Experts of a small language model.
Size: 10 layers, width 256, vocabulary 32768, 86.2M parameters.
Experts: 128 experts in each of 10 layers, 48 SwiGLU neurons an expert, 8 picks a token, a sigmoid router, a shared expert of 64 neurons.
Training: a variant of Adam for the experts, 612M tokens, 9340 steps.
Below are experts of layer 3 (counted from 0) of a mixture-of-experts language model. Rows are named router (the router's row for the expert) and show model dimensions 0-255. Each number is 50 + 15 x the weight over its row's rms, rounded and kept within 0 to 99.
After each expert's rows: "comes before" lists some tokens at least twice as common just after its tokens as in all text. This comes from a sample of Wikipedia text that the model never trained on. Tokens count by the router's weight.

# expert 8
router:54 41 42 42 65 60 57 42 24 30 27 39 34 72 32 52 49 51 36 38 52 70 89 48 58 52 40 34 58 23 60 72 71 29 58 49 75 48 51 39 62 47 38 44 42 57 49 39 36 43 52 72 47 34 75 42 39 45 45 50 27 44 56 74 72 35 50 59 35 61 55 74 66 57 43 47 42 48 52 46 40 62 67 41 79 55 38 60 71 37 36 41 28 62 42 47 76 55 35 63 71 53 31 46 19 17 99 44 40 47 73 77 84 39 31 40 61 46 45 39 29 51 28 45 69 54 62 66 77 52 56 36 52 51 49 33 26 66 64 00 50 46 25 54 16 56 43 56 41 57 41 52 46 59 39 18 61 39 50 59 64 24 49 39 50 53 56 51 50 40 32 69 70 58 49 49 52 29 55 80 56 63 51 61 31 50 72 69 48 50 31 46 56 43 57 39 47 44 60 53 45 32 32 64 39 00 48 35 43 52 63 49 57 42 31 72 49 45 45 43 56 63 51 67 89 37 12 49 51 57 60 45 44 55 46 74 43 40 45 56 55 53 53 57 48 29 73 52 53 56 83 50 40 46 66 47
comes before: "0", ".", "5", "4", "3", "6"

# expert 114
router:58 57 75 45 68 61 57 69 33 59 31 69 42 43 47 37 50 35 35 12 42 56 83 45 73 14 73 42 49 27 32 46 45 35 45 43 68 61 54 72 51 28 45 82 47 62 58 57 25 46 37 48 54 18 59 34 18 31 36 28 49 54 68 75 55 37 29 42 14 56 27 62 71 47 50 55 58 33 49 39 43 44 46 52 62 49 45 59 35 42 34 48 39 24 65 61 59 42 49 92 61 39 51 33 42 15 38 67 42 57 63 55 70 33 27 46 54 29 43 34 60 64 20 26 82 46 36 64 28 78 35 56 14 73 63 68 65 56 42 10 60 37 27 52 09 53 17 73 31 44 46 59 61 71 48 53 76 49 51 43 33 28 40 43 37 40 44 47 43 49 55 39 26 55 58 56 40 29 44 64 40 57 42 56 47 49 48 69 31 76 52 44 46 55 64 58 35 51 33 77 52 59 42 50 74 40 56 39 58 46 65 48 42 72 50 58 65 50 54 31 52 50 45 63 57 30 48 48 48 33 44 41 52 53 56 77 37 57 44 54 45 54 57 63 43 53 59 57 23 35 62 55 55 45 54 31
comes before: "0", "9", "-", "5", "8", "3"

# expert 93
router:46 60 50 42 42 67 58 61 34 43 57 33 54 82 05 42 31 53 43 41 53 65 61 59 70 36 55 36 63 47 63 71 60 27 49 55 71 47 38 39 62 29 31 75 63 44 43 56 47 38 59 40 64 09 39 38 53 53 35 27 35 50 43 85 44 45 41 43 52 58 43 66 65 56 57 49 60 47 57 61 18 39 72 43 52 84 49 48 44 36 42 51 34 49 66 43 60 41 11 73 52 46 71 32 61 68 68 59 41 53 57 51 75 28 59 33 66 47 62 55 47 55 31 34 73 48 41 49 60 52 50 39 37 60 75 54 54 57 55 18 51 43 07 47 00 68 53 62 49 62 37 58 39 74 58 46 60 62 59 39 34 48 49 52 75 53 33 26 50 27 50 27 61 61 43 57 35 30 47 55 27 57 62 29 43 43 39 63 39 66 51 99 58 70 60 50 43 36 26 40 61 22 34 69 64 29 47 35 42 57 66 47 60 27 60 80 58 48 58 37 34 54 57 71 55 41 52 80 31 39 37 46 70 63 45 62 55 58 30 58 20 46 66 59 35 69 48 44 45 50 81 45 60 39 50 49
comes before: " |", " |\n", "==\n", ":", "\n", "|"

# expert 59
router:38 39 61 29 64 62 39 73 44 50 37 40 31 62 23 45 45 64 45 14 46 65 63 59 47 29 43 34 75 59 73 35 67 23 48 55 50 31 49 67 42 53 32 41 30 36 49 46 46 24 36 49 59 31 49 33 50 52 38 31 44 40 73 68 52 51 48 45 17 62 53 72 65 52 36 42 46 48 38 41 38 24 80 45 61 38 56 31 59 43 45 68 33 61 64 27 55 68 59 86 62 48 47 64 39 15 54 70 22 59 64 50 79 45 52 42 45 50 48 56 40 46 49 36 84 54 43 64 82 51 46 54 55 61 71 88 41 55 72 08 52 54 40 46 00 73 37 75 52 43 48 60 45 52 30 57 43 33 40 50 43 30 53 32 49 40 33 56 34 42 59 54 46 40 63 44 19 54 52 56 44 47 55 63 23 53 91 34 59 70 45 64 54 72 44 61 52 32 44 54 43 46 39 66 41 00 74 66 51 57 49 54 55 51 38 85 61 38 67 36 49 51 54 59 44 49 42 34 52 50 53 62 50 61 52 74 38 55 67 73 45 59 52 57 47 74 45 43 37 37 81 54 28 54 42 45
comes before: "1", "2", " ", "|", "3", "0"

# expert 118
router:46 45 53 73 58 57 40 39 41 37 34 63 66 77 55 53 28 54 47 43 40 80 86 43 63 55 39 59 50 34 81 45 58 46 36 42 50 48 58 72 35 26 39 50 54 43 48 38 56 58 08 69 47 34 50 23 50 57 28 70 28 60 52 63 46 74 63 38 67 76 59 68 54 46 61 23 39 41 79 53 32 42 36 43 43 29 61 59 68 64 42 62 31 46 37 69 77 45 56 63 33 52 46 43 38 33 50 52 62 48 55 53 80 59 66 34 46 45 56 54 51 47 15 37 58 63 61 57 67 34 32 54 58 56 44 62 34 50 53 38 51 29 31 35 15 58 47 86 48 29 33 47 38 60 36 64 65 55 63 64 35 18 56 50 38 49 47 34 59 52 52 46 35 76 61 59 17 37 70 45 46 45 37 49 56 48 83 54 58 42 45 66 47 55 28 39 83 38 47 36 75 28 65 66 41 31 50 54 86 37 63 61 47 54 70 50 33 57 51 46 53 49 51 87 39 41 29 66 47 24 23 53 39 68 46 74 28 43 71 65 46 50 57 67 83 39 38 55 64 37 80 56 60 29 43 17
comes before: " of", ",", " and", "'s", ".\n\n", " who"

# expert 55
router:39 70 40 47 45 47 51 67 26 34 42 46 49 44 25 61 39 56 46 37 59 62 80 60 51 41 35 35 56 40 67 68 66 45 33 74 49 33 69 47 37 22 38 56 50 48 37 42 47 55 26 58 36 14 45 42 49 58 38 32 37 56 38 69 65 57 22 63 50 76 60 53 51 38 69 32 53 61 47 34 25 19 50 41 78 49 49 44 42 41 46 43 30 78 48 56 55 61 41 66 59 45 55 75 46 22 57 61 49 37 54 65 99 36 64 33 64 33 73 52 39 47 24 42 64 43 62 59 68 65 34 54 21 66 57 62 65 58 66 47 47 58 25 55 10 44 57 69 31 54 39 62 48 39 52 49 56 51 50 56 28 57 63 62 36 44 39 49 71 48 69 34 40 59 33 69 29 51 43 87 22 38 43 52 23 47 76 74 42 47 48 96 46 71 35 56 47 39 46 48 76 40 54 64 63 45 53 33 69 53 43 36 67 55 23 60 42 11 59 47 51 55 56 50 63 28 42 64 38 44 56 59 64 74 69 63 47 51 43 52 41 59 61 44 62 35 19 58 57 49 96 82 46 59 58 39
comes before: " |", "|", "%", "–", ")", " |\n"

# expert 5
router:35 53 50 59 54 62 70 91 30 56 39 56 38 67 07 58 41 64 54 49 47 59 41 41 53 35 54 13 66 41 43 44 59 49 35 59 45 43 42 70 60 29 43 66 44 72 67 42 24 38 49 57 59 33 55 36 50 67 29 53 55 29 56 67 49 46 26 20 44 44 39 46 60 37 60 61 52 43 27 41 46 25 46 41 58 50 32 63 58 25 37 38 47 23 66 30 62 46 42 47 50 49 46 46 49 29 78 51 57 46 55 40 89 38 37 46 34 61 58 52 38 62 59 56 85 44 52 61 75 75 20 51 42 57 70 55 56 46 52 18 35 47 48 68 00 69 44 58 45 31 50 52 40 53 27 45 39 27 42 52 58 52 47 51 43 47 55 44 48 30 45 76 46 24 53 72 13 42 58 60 66 65 28 65 35 44 71 39 42 50 32 48 63 68 42 61 53 16 52 64 50 47 33 57 44 11 59 29 56 27 64 53 69 65 32 77 56 34 58 49 55 61 53 70 79 32 26 28 36 60 55 28 55 56 49 71 34 51 46 70 50 54 50 43 65 60 51 33 45 49 99 47 38 35 43 32
comes before: " ", "1", "2", "3", "5", "4"

# expert 44
router:62 32 64 66 47 73 37 50 26 44 58 52 46 77 43 59 44 65 45 41 63 63 75 61 63 31 64 25 82 21 55 66 51 38 52 42 68 62 56 63 58 41 35 63 36 39 52 72 36 38 58 65 47 28 44 48 33 24 28 37 37 63 41 60 58 64 55 62 08 76 57 75 61 46 33 27 48 49 30 67 24 24 53 74 66 62 47 43 67 42 44 52 26 46 22 56 50 46 28 71 49 50 56 23 46 27 40 61 78 19 76 61 95 44 63 57 52 49 80 36 63 65 40 51 65 52 33 44 60 72 44 59 61 46 44 53 45 60 55 24 48 47 26 50 11 55 61 72 23 54 30 59 58 61 48 54 48 62 37 51 35 44 59 40 47 35 55 54 52 51 48 39 56 49 55 57 36 38 59 76 49 45 42 51 10 61 52 36 73 61 41 79 61 33 35 62 33 58 71 59 48 63 46 60 58 24 56 53 62 51 48 63 42 54 13 65 48 17 47 49 67 61 55 69 53 25 31 34 38 56 41 62 38 48 53 56 46 60 64 52 45 67 33 57 47 71 18 54 24 51 63 55 53 48 26 20
comes before: "1", "2", "0", "9", "8", "7"

# expert 108
router:48 60 61 46 35 59 32 35 49 43 26 54 48 59 53 61 64 44 40 32 47 30 69 46 42 54 59 26 60 36 89 52 43 38 60 82 37 63 46 76 61 36 36 45 54 57 47 70 56 37 42 61 53 15 27 00 45 49 17 62 50 51 37 77 56 46 47 38 34 51 47 45 81 39 34 60 51 37 64 47 26 50 53 56 46 61 42 54 48 35 66 55 47 32 69 41 33 59 39 80 46 44 41 14 53 33 44 52 61 41 70 56 59 50 53 77 19 38 53 50 75 49 46 37 71 65 57 56 69 40 16 49 46 45 50 63 46 18 45 23 56 20 36 56 00 38 36 56 25 45 58 61 44 52 38 44 71 56 44 88 24 53 57 68 58 77 43 36 28 54 42 36 24 53 45 57 37 26 64 77 32 47 49 55 22 45 62 48 52 32 33 47 29 43 54 54 59 51 41 77 61 43 56 52 56 40 55 52 39 49 59 28 75 58 53 79 21 68 68 59 50 60 59 55 58 30 42 57 42 44 54 53 63 47 47 65 14 48 65 58 25 49 46 39 44 63 24 59 27 57 52 52 47 33 56 32
comes before: "9", "8", "1", "7", "6", "4"

# expert 20
router:40 62 35 33 45 75 48 55 46 38 37 52 54 54 18 25 41 48 45 50 50 68 98 32 69 34 46 32 51 23 72 70 61 58 47 64 62 56 41 50 44 34 49 60 65 71 41 46 37 47 29 52 39 00 48 49 47 58 42 34 23 47 60 55 43 56 29 50 25 65 58 73 46 58 78 32 42 64 55 40 44 22 43 38 80 40 43 48 37 52 47 60 46 25 58 51 76 39 18 58 52 55 62 56 32 28 54 47 45 45 47 82 85 63 46 32 60 54 71 37 47 57 41 43 61 51 37 56 63 49 53 52 60 69 43 54 42 58 79 42 41 60 36 52 05 66 30 67 47 36 54 56 59 53 38 34 36 59 57 91 57 35 31 47 65 36 39 39 65 26 66 51 54 56 46 62 49 31 51 57 44 60 35 26 54 45 52 55 36 51 17 89 61 71 32 38 39 36 60 25 53 51 41 35 61 53 31 53 47 31 63 43 48 64 32 55 40 55 36 30 44 57 37 67 46 29 71 57 43 78 41 55 60 55 38 79 26 61 70 69 30 49 45 48 47 36 45 33 48 38 85 38 52 35 33 37
comes before: " |", " |\n", "–", ")", ";", ")\n"

# expert 42
router:28 56 64 50 48 79 47 68 47 53 37 52 65 67 23 48 18 56 24 31 59 66 47 49 66 45 61 02 52 30 39 64 45 23 47 53 55 32 33 52 37 34 29 81 52 55 45 43 46 70 42 43 29 37 60 40 46 64 25 48 41 47 47 73 52 50 13 73 22 62 34 57 47 47 60 41 51 41 49 47 53 36 38 36 46 54 63 61 70 11 41 47 36 31 63 64 70 67 66 54 56 30 58 42 63 10 70 59 43 52 62 70 78 36 42 32 74 42 52 60 58 28 38 51 86 42 62 51 69 51 24 59 28 60 53 52 53 53 61 11 52 21 46 45 05 53 29 61 44 51 49 48 42 78 45 44 42 65 40 75 51 19 57 48 31 45 41 58 53 23 57 61 37 33 32 63 33 45 37 69 43 58 34 51 44 40 87 40 65 61 49 48 45 65 58 51 63 38 68 50 50 65 38 62 43 13 57 56 47 55 41 48 46 58 35 66 52 37 44 25 72 61 35 44 44 48 70 40 36 51 72 40 41 61 42 76 54 68 25 57 37 56 47 55 48 61 42 43 49 52 79 51 48 56 52 19
comes before: " ", " •", " into", " its", " Country"

# expert 82
router:35 47 53 60 39 54 23 59 29 22 51 34 41 62 33 39 42 67 38 21 36 73 85 23 52 24 55 43 54 28 29 77 66 22 39 64 40 47 37 40 39 40 43 35 55 45 45 51 64 53 58 63 38 00 41 42 58 49 42 42 34 54 74 50 33 48 31 45 24 54 39 62 38 59 40 49 72 40 37 62 29 37 48 35 55 61 64 47 77 41 34 49 23 53 66 62 65 53 53 71 49 45 45 50 36 30 53 54 57 54 63 67 74 30 57 46 62 32 61 49 66 31 24 50 76 48 52 37 69 46 40 74 37 61 49 47 43 60 59 31 36 33 16 49 14 57 28 52 42 29 31 64 59 58 35 47 67 44 56 54 48 45 61 41 56 33 44 41 37 06 43 41 44 67 42 59 18 39 34 46 55 54 18 51 52 70 89 73 48 40 54 83 60 54 53 63 30 45 39 22 57 64 52 61 31 43 42 65 47 72 48 52 40 77 64 65 46 42 44 42 78 54 33 53 56 40 31 30 44 49 41 68 56 63 66 70 63 53 42 45 29 47 48 47 42 58 58 53 54 49 94 70 29 56 59 28
comes before: " |", ":", " |\n", ";", "–", " JPL"

# expert 107
router:57 53 55 61 63 45 50 56 43 27 30 36 39 72 37 64 29 64 38 44 42 73 96 42 53 22 50 24 56 31 66 67 69 42 57 45 55 57 43 51 56 48 28 59 43 61 62 37 36 46 32 37 63 04 60 46 30 51 38 31 56 42 54 64 45 59 21 53 25 65 42 79 60 61 57 68 58 46 55 50 39 45 70 50 56 56 64 51 73 40 26 53 23 68 67 51 48 49 16 74 55 44 58 78 60 36 70 56 63 66 68 73 84 43 61 54 54 47 55 34 38 59 47 36 92 46 43 54 76 61 50 46 31 64 54 59 36 65 39 50 48 45 22 43 00 62 34 57 16 66 31 60 40 58 51 38 67 51 56 64 33 45 53 49 46 53 55 56 41 42 61 42 56 48 34 64 17 44 44 73 55 45 36 66 16 46 66 39 58 65 59 57 64 50 50 38 65 35 56 37 58 39 48 63 57 37 49 56 51 57 63 36 46 63 46 94 57 23 62 48 55 43 53 60 54 34 19 44 31 72 48 25 57 50 47 89 49 54 26 43 42 76 44 50 63 60 54 54 62 45 80 67 32 37 44 45
comes before: " |", " ", "%", " |\n", "3", "4"

# expert 100
router:33 46 74 34 37 66 63 74 64 57 57 58 26 49 50 67 58 58 42 62 39 63 45 57 58 40 58 27 40 30 35 51 47 43 55 45 77 56 59 48 49 54 47 78 53 52 39 55 42 51 56 82 62 40 46 35 58 55 18 48 50 39 42 77 39 59 05 66 30 61 72 72 43 56 49 55 50 62 53 62 34 48 39 31 46 41 71 52 37 25 69 39 27 45 63 28 63 59 59 69 38 41 43 55 43 09 67 60 50 27 42 67 71 58 53 21 58 51 74 70 57 35 39 23 83 32 54 68 81 68 34 65 47 50 38 66 10 52 53 44 52 54 46 41 15 67 50 55 26 53 49 66 46 63 41 48 68 44 40 57 49 40 27 71 71 43 29 38 24 27 59 60 47 66 39 80 40 47 41 80 40 42 46 56 49 53 65 57 44 44 63 56 38 76 44 50 46 49 66 55 57 42 34 88 57 16 45 52 60 63 37 43 57 74 40 70 23 52 39 48 25 22 48 46 72 33 38 56 54 46 46 61 65 57 39 69 59 34 34 56 51 71 54 78 53 30 57 52 35 18 76 69 57 55 30 42
comes before: ",", " of", " in", ".\n\n", " (", " was"

# expert 81
router:47 60 68 33 45 45 56 63 51 55 54 50 35 67 24 35 63 56 14 60 41 65 56 48 57 48 51 27 41 34 45 85 84 43 78 65 40 58 53 57 60 30 27 56 64 59 43 61 41 47 46 45 39 31 22 24 59 52 57 55 36 49 53 63 38 59 20 73 45 56 49 77 75 42 55 25 51 47 48 47 36 41 45 54 64 44 33 71 66 34 45 45 40 45 28 52 81 53 38 47 47 67 44 43 51 25 80 68 28 67 53 43 94 69 66 25 63 70 67 61 39 53 48 52 67 43 42 79 51 74 38 41 36 52 58 53 29 40 66 39 46 50 25 55 28 58 15 38 36 64 54 61 42 60 47 37 67 48 51 57 50 32 46 61 60 58 31 64 28 58 60 48 25 43 42 47 34 52 65 45 56 58 70 46 25 79 74 35 64 55 28 80 38 65 35 27 38 72 26 42 59 62 43 67 43 29 68 55 61 63 52 64 50 37 41 63 33 63 26 54 45 61 40 48 63 31 31 46 35 54 61 51 55 65 75 75 39 43 46 23 43 49 36 60 34 23 38 70 33 69 81 64 56 49 49 09
comes before: ",", " |", "\n", ".", " (", " and"

# expert 52
router:48 62 65 60 54 69 22 64 51 48 26 36 28 63 25 65 30 59 76 43 68 74 59 60 61 43 49 40 54 45 69 77 68 39 50 41 62 50 36 47 48 47 49 44 63 47 42 26 40 43 23 67 42 36 45 65 25 63 32 52 19 69 28 69 53 55 33 61 21 78 49 64 48 54 42 35 60 46 57 65 43 47 58 41 58 39 46 45 53 44 26 59 29 34 55 70 42 48 32 76 64 45 51 72 50 40 70 53 49 58 75 59 64 25 49 63 62 24 38 26 49 47 28 35 88 39 61 65 68 72 54 49 31 63 56 67 41 55 49 35 52 50 20 71 03 67 53 58 16 52 35 76 68 53 19 52 49 43 38 59 51 24 54 54 55 38 48 58 26 29 66 28 53 44 30 57 49 52 58 67 43 38 57 49 26 41 53 58 64 54 38 46 64 53 49 35 64 31 63 52 65 39 57 88 66 07 49 33 61 65 54 57 53 66 51 77 52 35 63 34 65 52 65 32 40 35 29 40 43 78 52 29 32 66 36 66 48 40 42 34 54 57 38 61 86 52 71 54 52 38 75 55 55 42 55 36
comes before: "1", "2", "3", "9", "4", "0"

# expert 116
router:39 37 43 60 40 51 54 56 51 34 53 43 32 49 35 49 42 48 40 53 50 51 63 42 51 26 58 46 55 38 60 62 50 33 59 45 50 43 49 46 35 31 48 71 31 57 32 48 43 30 31 54 44 11 48 30 26 51 49 42 29 33 86 49 52 21 36 49 38 64 36 59 56 74 64 50 52 47 49 72 48 10 83 42 55 47 56 70 55 32 47 32 54 33 66 51 61 58 31 62 77 36 50 42 37 38 48 54 53 50 43 65 86 47 55 42 39 28 61 41 58 40 42 52 89 65 49 50 53 52 60 63 68 62 66 68 23 58 58 21 48 55 15 40 05 66 20 69 31 67 22 68 56 64 32 58 53 48 61 55 49 12 65 21 69 56 41 42 37 34 48 60 53 63 50 65 11 32 61 79 32 30 44 57 27 54 70 42 46 47 50 52 65 44 41 34 43 35 18 50 55 40 36 63 41 35 33 67 36 52 55 48 41 52 35 87 29 49 67 36 59 62 39 57 41 23 43 41 28 64 36 55 65 66 62 68 41 56 42 49 25 38 29 56 76 46 56 38 60 39 91 54 39 51 35 50
comes before: " ", " |", "2", "1", "9", "3"

# expert 58
router:52 81 61 39 59 61 73 52 25 30 32 40 47 54 47 48 23 44 42 29 37 54 71 40 57 34 62 34 55 20 51 66 69 47 52 58 64 67 39 53 62 43 56 46 29 56 60 69 57 48 42 43 62 50 43 31 10 53 22 29 40 56 71 79 57 35 56 42 42 48 29 58 69 63 43 38 44 52 37 63 42 52 54 17 60 73 58 55 47 19 53 49 44 46 74 39 49 52 36 40 40 28 31 32 50 42 54 49 49 42 62 71 87 36 33 53 72 38 58 25 44 69 30 54 92 53 52 51 52 70 64 41 65 56 72 59 36 69 69 18 50 53 25 33 04 58 28 72 37 50 37 39 45 71 49 63 39 24 45 44 45 30 60 56 66 77 61 62 19 32 57 68 68 57 34 70 42 40 77 75 54 44 35 53 39 46 58 55 56 74 59 49 46 62 46 56 33 30 62 61 68 36 38 70 44 18 41 51 48 53 39 46 41 62 43 52 62 61 49 38 45 45 61 79 50 19 35 36 17 47 44 33 46 65 62 73 46 52 30 63 39 53 60 55 66 38 69 60 40 38 64 68 37 20 57 48
comes before: "0", " ", "2", "1", ".", "5"

# expert 57
router:46 54 64 52 86 64 38 50 40 49 47 45 43 35 17 45 37 66 32 49 45 58 72 46 79 27 56 11 51 20 59 85 57 34 45 49 55 42 33 52 39 53 32 52 64 30 29 46 65 56 54 63 44 19 27 45 33 55 45 50 30 67 61 59 51 78 45 65 40 73 46 71 67 69 45 35 56 48 41 59 26 54 60 45 55 53 79 41 74 58 60 59 30 59 62 59 70 53 68 73 46 46 45 64 41 38 64 46 64 52 68 48 73 52 67 32 36 44 45 69 71 40 43 53 82 62 67 54 71 36 39 67 19 65 37 61 54 40 55 01 47 52 28 49 23 60 29 63 36 36 18 65 33 54 35 44 59 51 53 48 43 19 66 49 40 46 48 55 63 42 64 48 34 50 57 58 26 55 47 76 44 49 27 47 45 63 65 64 59 55 59 74 43 58 50 51 51 54 52 43 73 43 46 46 34 31 48 54 72 74 32 35 59 55 50 64 61 44 56 23 82 46 58 44 42 50 42 35 38 53 56 67 58 44 71 81 45 61 44 40 30 75 53 61 77 61 58 34 38 31 80 78 14 39 30 27
comes before: " ", "|", "–", " /", "',", " League"

# expert 38
router:72 46 67 51 59 36 43 67 36 43 34 43 59 48 40 19 30 68 53 29 57 57 65 42 61 30 53 30 30 54 62 81 69 39 54 68 41 33 64 75 25 51 28 47 41 52 33 45 56 27 48 55 44 35 64 33 40 63 59 62 49 71 49 81 39 58 54 67 34 84 32 47 50 55 50 30 65 50 22 51 40 36 34 38 65 46 72 63 59 41 51 59 27 65 72 55 68 41 46 82 34 47 70 24 44 38 60 73 69 47 40 70 74 54 57 34 38 27 55 56 71 45 69 45 78 20 55 68 51 75 61 50 56 50 51 43 40 70 57 20 43 33 28 43 28 40 50 72 19 63 51 38 54 67 40 56 47 60 57 76 43 25 51 64 72 44 30 51 41 40 52 25 30 52 57 59 40 65 48 72 37 27 34 43 44 43 63 42 64 61 32 74 42 85 34 49 44 33 65 37 53 47 60 71 64 07 45 67 60 59 57 50 55 72 44 92 50 40 54 39 48 77 50 57 43 43 58 45 40 33 25 67 67 61 54 85 43 45 72 63 34 56 32 51 47 61 54 39 36 30 71 45 58 45 44 58
comes before: " the", " York", " New", " his", " United", " this"

# expert 16
router:80 50 47 44 57 65 53 44 38 51 36 57 43 70 35 53 35 59 50 22 54 62 66 48 29 42 40 42 67 20 53 62 48 37 62 51 51 48 26 66 46 46 37 51 62 34 20 46 37 51 39 50 33 22 52 33 25 42 57 39 10 61 53 87 41 48 50 49 51 63 48 58 74 51 54 31 42 71 62 40 31 34 40 42 54 59 47 73 63 37 47 57 30 60 44 50 48 25 29 74 38 66 39 39 39 24 66 48 50 35 67 74 70 25 43 43 66 70 68 41 39 47 30 56 84 41 62 67 59 30 46 64 37 59 44 73 31 64 67 02 33 53 36 33 00 40 46 68 54 27 08 69 65 51 52 40 40 45 45 69 54 30 42 47 22 50 52 48 45 47 72 72 80 55 73 72 51 40 47 59 51 58 38 27 42 39 75 51 51 64 29 55 52 39 49 59 51 47 39 52 76 49 52 57 41 42 52 48 55 52 52 50 40 61 39 73 51 48 61 35 63 33 58 78 62 08 30 43 38 38 54 61 65 47 48 79 59 53 50 57 42 65 35 71 76 70 37 57 62 40 62 45 33 50 44 22
comes before: "1", "0", "2", "3", "8", "5"

# expert 47
router:47 40 68 57 47 57 72 47 40 20 46 31 47 74 11 35 29 69 34 36 46 51 74 61 56 54 31 06 62 55 67 71 54 41 52 68 49 26 51 58 54 54 37 64 19 38 69 57 47 63 41 48 55 08 67 32 29 44 42 36 55 63 66 64 42 31 44 43 34 70 45 69 69 58 47 64 74 51 54 55 45 50 44 51 77 59 40 64 65 48 29 50 43 47 54 62 65 53 16 64 40 55 57 46 29 44 84 65 65 59 45 51 75 45 44 59 57 33 39 42 43 49 35 50 76 54 44 55 73 39 55 32 35 63 34 53 46 53 60 24 51 58 25 32 12 58 52 77 45 64 46 58 56 54 24 45 57 52 47 84 38 36 54 54 51 38 65 42 43 20 45 57 33 63 55 58 15 40 44 53 26 44 46 34 31 56 63 71 53 54 53 53 39 41 64 34 69 19 57 45 42 32 55 64 60 00 34 17 41 61 49 40 66 60 56 60 27 46 22 41 58 64 52 61 52 57 38 49 41 60 52 40 64 68 41 77 31 44 27 60 46 43 33 70 60 69 64 51 51 65 83 58 41 42 40 57
comes before: " |", ":", ".", ";", "4", "5"

# expert 4
router:52 32 33 48 37 71 44 47 67 47 36 41 73 72 36 49 44 59 43 51 40 54 83 43 53 56 61 35 48 60 53 71 41 51 62 44 80 23 45 46 62 46 52 40 47 33 33 28 44 35 70 63 63 50 33 33 45 37 40 63 49 46 59 61 20 63 28 40 33 58 80 63 68 65 48 52 45 43 28 93 53 29 81 44 28 36 44 64 74 59 36 48 27 34 77 60 64 33 51 59 43 38 40 46 43 35 75 51 49 61 33 70 69 34 61 64 52 41 61 28 71 61 30 51 60 51 54 82 61 51 37 47 68 45 47 47 40 68 55 26 43 35 42 40 23 69 50 68 52 64 60 59 57 79 50 55 57 20 31 57 34 30 59 51 64 75 48 56 47 51 50 48 60 54 47 48 13 43 35 47 30 19 46 65 39 65 56 59 63 58 46 77 17 57 88 36 58 43 32 49 76 52 41 66 36 51 39 72 87 34 67 20 44 56 59 68 53 55 45 72 79 44 59 81 65 31 36 48 45 49 40 56 61 76 49 52 19 47 49 47 38 65 41 41 57 21 27 58 55 42 73 30 42 53 60 49
comes before: ",", " of", " and", ".", " in", ".\n\n"

# expert 110
router:68 51 67 41 48 53 55 66 42 28 52 31 55 68 39 55 13 59 39 37 55 59 58 59 73 43 38 10 72 37 47 75 62 42 42 66 73 51 59 40 39 37 54 69 25 49 66 41 39 50 50 34 60 19 50 41 30 45 43 48 53 48 68 69 41 43 39 64 13 46 45 68 52 57 30 37 44 71 22 57 35 24 45 40 54 67 87 51 63 35 30 46 39 41 51 44 43 39 46 57 42 45 25 24 27 49 69 75 50 65 47 73 88 44 40 41 64 45 42 16 50 42 11 35 80 40 56 54 55 38 37 58 36 63 45 45 55 59 54 00 56 59 17 53 06 51 52 50 47 60 34 65 47 47 27 51 49 39 56 81 30 20 57 50 66 19 44 31 45 30 43 51 29 51 32 52 23 34 46 58 44 63 49 48 30 47 37 54 50 57 39 52 23 64 49 38 67 34 61 41 58 50 37 53 59 31 30 31 67 34 58 37 56 45 44 65 44 37 41 57 43 80 48 65 51 34 47 46 46 61 39 43 64 57 34 83 43 52 50 58 48 61 65 62 69 68 39 60 43 44 82 57 52 52 52 69
comes before: ":", "-", "\n", "=", ";", " ("

# expert 105
router:57 68 69 51 48 53 57 38 54 51 60 64 66 53 25 59 27 43 45 24 73 47 62 57 55 54 49 40 46 23 64 47 46 22 71 41 36 42 23 62 44 42 60 47 31 31 48 44 31 46 42 56 44 34 52 20 24 30 18 45 63 28 68 76 54 61 47 27 29 55 37 72 68 35 44 41 41 73 36 39 40 15 33 54 39 61 31 48 50 37 43 59 28 36 53 72 74 51 44 60 57 46 40 47 27 37 42 56 38 51 82 40 74 50 34 51 43 41 37 47 53 46 46 59 58 52 25 46 64 40 44 53 45 73 40 58 47 33 48 05 61 57 39 53 21 70 19 72 33 58 47 73 57 47 32 51 53 45 42 60 32 37 71 59 52 26 60 48 25 20 34 61 31 67 60 65 35 61 51 58 38 49 62 25 47 60 77 45 26 50 41 57 31 63 38 69 50 43 44 59 48 73 22 66 60 52 33 71 55 37 59 68 31 54 58 53 55 32 58 37 45 24 49 76 53 38 56 62 23 15 33 42 74 73 61 83 43 36 66 62 48 63 56 71 62 67 41 46 34 26 87 38 71 49 49 55
comes before: " ", " the", ":", " a", " by", " June"

# expert 12
router:57 58 47 50 52 51 55 59 54 63 41 40 24 68 36 42 43 45 46 28 74 66 58 46 64 42 44 50 59 34 51 68 26 27 50 46 62 51 51 28 39 25 65 71 75 51 55 50 39 52 52 35 56 31 51 49 31 36 28 20 58 77 38 71 52 51 49 50 19 42 41 77 62 43 60 51 70 63 56 45 39 47 42 46 80 64 45 52 54 34 51 58 28 52 56 61 43 47 31 58 52 51 43 58 14 73 48 65 28 52 70 81 60 60 41 58 52 40 31 28 44 53 08 53 65 61 68 43 47 56 37 34 19 49 36 55 39 54 65 13 80 52 13 44 05 71 37 71 50 45 53 59 53 51 55 31 67 36 52 68 23 30 61 50 25 42 37 40 40 23 50 38 59 43 51 63 30 32 61 80 42 39 57 20 47 57 72 73 50 54 48 79 26 52 66 62 44 46 37 69 67 61 44 50 50 46 45 50 64 33 76 52 56 47 40 86 55 37 48 46 56 30 56 41 62 36 57 50 45 58 54 45 62 85 38 76 48 35 37 52 39 69 46 61 73 57 39 33 42 27 90 49 65 61 46 19
comes before: "-", "|", "°", "′", "=", " by"